Weights of a small mixture-of-experts language model, trained from scratch on English Wikipedia: 64 squared ReGLU neurons an expert, a variant of SOAP for the experts.
Below are experts of layer 4 (counted from 0) of a mixture-of-experts language model. Rows are named router (the router's row for the expert) and show model dimensions 0-255. Each number is 128 + 32 x the weight over its row's rms, rounded and kept within 0 to 255. Numbers have three digits each.
After each expert's rows: a language model's description of what the expert responds to; "comes before" lists some tokens at least twice as common just after its tokens as in all text. This comes from a sample of Wikipedia text that the model never trained on. Tokens count by the router's weight.

# expert 13
router:148185071171180089151095094130088097180103117116126181132111090173164154131120082148117187134136129090109136139115098077088171111088127192146126147152133157082099050105183132146126165175065113085145144123104130171107111135155123156158115155136163069114114093085151117092133111102086096080152165154076173137096169101155149177142104122127144107123122107108093110094145099184146178124082178170157125085148194114050099133130172199133087109159093127120129102103168138121119112100160167112159109192099130128081159190106091184123151153152057125119139078109135130097151114166117078150143145126178115071138139157068115129142089120126182152115085133125169131190130103152124123126125083116122128133124123110177129078133097085149115057087174108144085182110114114115090090068189106
It responds to: Of after "a way", digits and pipes in sports tables, heading === marks, and mid-word pieces like Christm-as, Sy-m-ptoms.
comes before: "-", " ", "=", "–", " MPC", "ission"

# expert 0
router:091237100150186108190102106152080092153140119119118183128091104142140131152161078110121147156186136106121177113109135101078167138132114163132140148114128129104109063121161150098147157195108106113115135163121118168129080134126139223175122138124146086118151116096147105099098088105104124087129169100105181114099147108117121133157102117136188064058059101118110102064108117138155142126104157162144155087119198129081115152148150180111107106160064115082163109066176135117109093115153169128139082199110128157101153137121099176083141141149098108162144078116157130116161090113139069167125159108169135089133122155076106094185105111133175206132050113163140121173121119152108113160101087128124138122116124108137112097130072137118080073122194112168138182095105147111105099082154088
It responds to: Line breaks closing markdown table rows and separator rows in results, election and track-list tables, plus capitalized name starts like Har, Dr, William.
comes before: "|", "-", "|---|---|---|---", "ed", "|---|---|---|---|---|\n", "|---|---|---|---|---|---|\n"

# expert 46
router:164196073189183093165097100151088119180110130141113214079093094158172120101109051126078186127151115092132154085120097094139156098086124175129109116078161143059111085138152129133131132188079108118129146136109116137120112147122144159162117145118180088105144119095163092118124089108118123070111173132126148094088146131131130119161084109128142096089095087069103148089144054167133157075120133163188170101134148132064110127144189163120075077164085129135141088116155136102093141117175175172147093177137112144134165143066120156134125167087086116128115093091142158078144116157152099144081155142203121079166116128080114121169133109145131192118104138137189148155124130137136138136108124110135105103116118072130117090155123096138110062072171073182094170071123101089112140081140104
It responds to: Periods, closing quotes and line breaks ending a sentence or table row, and the final word piece before them, such as Rajend'ran'.
comes before: "|", "-", "==", " The", "===", "The"

# expert 43
router:138206109159174085156091117126100078185119099119104205130103090159172107094132048122113187145186136075111164120108079043116164106114102159153113144149143150124110062123164117157136138154129084099106157136066112175127084164128183157165097154114177074140149148097145111073099107104119123072175168101115125091095161098138105119135094160124123121122114095096077101104135110157132154101090151151205166095107167148084137164146143177113113083139088126144136075157166131107067142083144172131140105211128136143124162175111114180114169152107047146128133071155157112090176100132116093182124114116154133080143107144100157116141112115132169185149075144135153126171105106114106109136071133122135153097125139083155127072124102121119147069079167104146141186088131152097101135106183101
It responds to: Auxiliaries has, had, would, can and verb endings like -ing, -ies after stems such as think-ing, classif-ies, manufact-ures.
comes before: " to", " in", " been", " a", " the", " that"

# expert 35
router:132199092144177082179073118129124108174065145111115150140097075166161116145133094164098197136161134052125153111107101048129164148088118168126116171117157154113125084113171147117132109175082057121154175133082149162127086170135151158198143180116172085103149133113145083112102080103116105077139167138127164152105171105121146132159112116119115119080071116096086113105131134140106168120117147172176151087128144162108105149160175189084096061165104114131140104122152128099077154124141158130149067140125140134094162122150108147099134158115110143133137092168155156079148111153084087160152157125188116086126096180075114077181082110113138199116086165136160137167105128134111106146121124101143061068119124131155093116132121122124092058105155101158110177050120127082100107080181105
It responds to: Periods, colons, closing parentheses, table pipes and section-heading ends, especially the closing parenthesis after birth–death years in painter biographies.
comes before: " ", " The", "The", "==", " It", " In"

# expert 52
router:136190047167180084192088112146071106162065119143090172138112100140156107128114061148103170139163149071085156122116089093119152131103070181131092139124135183116142077118169105135164153233106120123141184164089160169118065125142144163165100192141182085127168161124145081136087153090113090077138161134120133115112154125102120148164104113148099106115079113081091105130162110150132144125105157173170153062147153120091091178136170185137082099164103105109184076124153134100115158139163176115161117168070108163116181147107137144135156135118116130165138126127167120104150095117121072147131144120179136077128061135099104099147109103115169175118100171126167111169110103126130093152094127129104112091124127124148123110120073115129106068095187086181122160084083136119128113078175101
It responds to: Line breaks after disambiguation titles and short page descriptions, plus and, or, semicolons, brackets and pipes joining list items.
comes before: " ", " The", " In", "==", " He", " S"

# expert 4
router:143184083156185080161082070156093110180098130096103167090107058176158132153110087133124190122184115101122154103130093075091161124093109182139133140112128120098125086087143129150166138186105095134156173122064122177102098170124149164162119145135168111117133133113132115095154090096091097090138164148154125130104163127128102133163095128147116057101081105058078112138114105166151124110096171172183133089182186129099087160140179188134110120176110100108123084125141141121098174142152160129138092194109143134117160165076151149132129150082091155139117094121172163105127121164146072133138154159181108075139072163055136116184118127089166179120083167115177147168105096146090128107107114125099095082137152089156111101136060088126143057087163118145087155092112127113123113128193099
It responds to: Commas, pipes, line breaks and heading ends that close a list item or clause, plus linking words like with, when, as, which.
comes before: "-", "==", " ", " the", "The", "==="

# expert 15
router:163178099152222081175088075149076106193099122118121162117084092182145108135146092126105158129170108089116141085128094078113194117097096153110093128127126183066112075125137140109142131180104069108135156116081135176087097145124166170165144182105156103114115137091152075106110115127096082083126146109118169108105205090134118138159105121116145079083062070105067114067151109204170167101138180178184169089126155133121129164148158167123105075139089088102137101095179142113094129125170169141158106154120142138071166144095113168100154161140100135161124096134134146095140079135161062140140171116166121090150116174115105090135108144143141186147079166139145133147127070126116106085098118125117089115135111094145127100154101118148106071064186093140114159129097137107117124122168117
It responds to: Pipe characters and separator rows in Markdown tables such as league or election tables, plus infobox field starts like Based on, Kingdom.
comes before: " ", "|---|---|---|---|\n", " Party", " \"", " Total", " No"

# expert 2
router:181179093173205092150091111137098084185090150129095184108075068145183157116126076150125176139183111088111160098087114049078162127105094182126111170129167137077098102105127127145133110176065090115129165143097116171127066137144174159185142174126164085148133137101164094112098101133091136083148183126106157143073148142133140138133114105144128099103088099085064113088137121195131171101104156157160166094140165133102116167141142199148131095174093125124142098123156136107070121139170179145126093176115135152112128175079120141120126164130065109129105103144167136096145125144124064135143152127163123089147129161095113086149131142123184163130055149137126121203113118159099140144101091135129110102150124126177118081115074113120105061086157113155079193105113109123117109080162079
It responds to: Pipe separators in climate and sports tables, plus word-initial pieces like ab, dep, ext, d, D starting longer words.
comes before: " ", " a", " well", " —", " not", " MPC"

# expert 32
router:159195083170179080180091074119092112192097141110072164096102073169140108110123063122083176142170105069113148123110094079081162117088097169118096162115141154074104088109162118136143144193093084144137166145070146185107098143149148176171100137128167071123152114088171110129081111121068115082139170130123127129085161143148116154115116134135128089096087094080081098103153083175145144106138144174168153080166165141101096151134155172127086109168097114117152091119172133124083140120164186122168112172105130138097163167095147144131166127095086132105105089102144137110151100138161085137133155117186129070118112148092104134192121107144173165103083143140149090165102106150114122147112139123119086107133115111149148076110099120107100062095182084169087183060142164127117137070175101
It responds to: Full stops, paragraph breaks and heading ends closing sentences, and the verbs was, is, were, plus sentence-starting There and In.
comes before: "-", "==", " The", " In", "The", " He"

# expert 8
router:117182054163175070157104102154054116146117176132095154098110092156175126140158087157109169146170123068139142106123095079118159153082092165135124183101142148081096100136157138141145124165101081087135168114106149175106093107133130158160143163140170094123139152088173116128097117089055110087152171113085176154072165087127127161119117138128131105125073059102072158104154105167148144133146166180197159102139164135080091172171139189113115125157100116110145104102174118096100152134135173127168081173086149133096136162092165145120101141111078151140106118144148127102141113145126070129109155105187107074141095149063093116150129089126163167114067201133160121184128090130115103149114096151107105093102151100138126080103085110151096070102164026158104146076137111109140130096153117
It responds to: Commas, semicolons, colons and closing quotes or parentheses ending a phrase, e.g. "Bakau, Gambia"; also the piece ren in adrenal.
comes before: "|", "-", " the", " and", " The", " a"

# expert 51
router:122222096132168065162095078170068102157089104123102187100068126189157109138135048152117166164171130083122125086107090085140157114089113188112125144137124156109125074123160099127114131194127080114164143147089131207111088132125130183183123134108199097105157171104148110105101088126105133104142154126104157119095194103142112138135105137142121100103109118095103119115117125160179157080117143149188184071115151145096094154147189215119108111180084120125129119085151156092064155125155168171170121189111138147102191150100120151134131144110091149130117108123138160110156080154109085193134133114197151048131142134097153129161125110156138147128072143109166131174119114136118099140100078118109142113120133104144111114126100108127136074124150137119141198123101148117092126046191108
It responds to: Commas and connectives that link clauses, such as and, which, but, where, because, although, plus endings like termin|us.
comes before: " and", " the", " he", " which", " but", " a"

# expert 49
router:103206067174173077181108123127115102157082126132079166154078095167160133150127074156116178151158110051100169116118066083095177160083101185106115125118122149118132100127133104126157162175098109106137137156098112165150103134128171150137108130131186096123129117093179146097126116101068124063160196137088181126107154109155106106122084136113143077098098105067073087114155058165134134123092158142194172101121179148063129147119160163139093108168096101110156092109172144086100126130150187101161105182146122140079143159140147167133168145107076130107108123118135144138157111167152083115122148142183136070134093179080146106207077153131161157080098132126146095147118130115085133158133118152092112095108129124168108088102133114098131058106168093162093176070114141100106105096159113
It responds to: Spaces between month and day in birth dates, line breaks in infobox lists, sentence openers However, In, There, and j-eal-ous.
comes before: "-", "1", "201", "12", "14", "11"

# expert 20
router:141192073163195086159043069178077106183108130131102171111107108141153101143109137147083183118169107083090123107131069069130151089102104139097096151172110168074163108117168105134137142180104091147135148143101134161103079115137187146152109169133118057109146135110171099147107115120126115076136169123123156167061131113131093167189121099154134091102088120119067116110159098163165167138118173163158127065161160127097120173159159202115091103153043114109136080118157140098060143093175182137152095162115142134104161144091094172126184149107112121141106108123134131145150099141139075152113155129158123076125100146078071096138097118135133165098091181131154128174098091118107114120146086127094139129106125106166095087125106125141112066074156128209119156131100140122100116082167099
It responds to: Sentence-opening pronouns They, This, These and relative which, plus numbers or dashes in election and sports results tables.
comes before: " ", " is", " was", " Conservative", "ately", " '"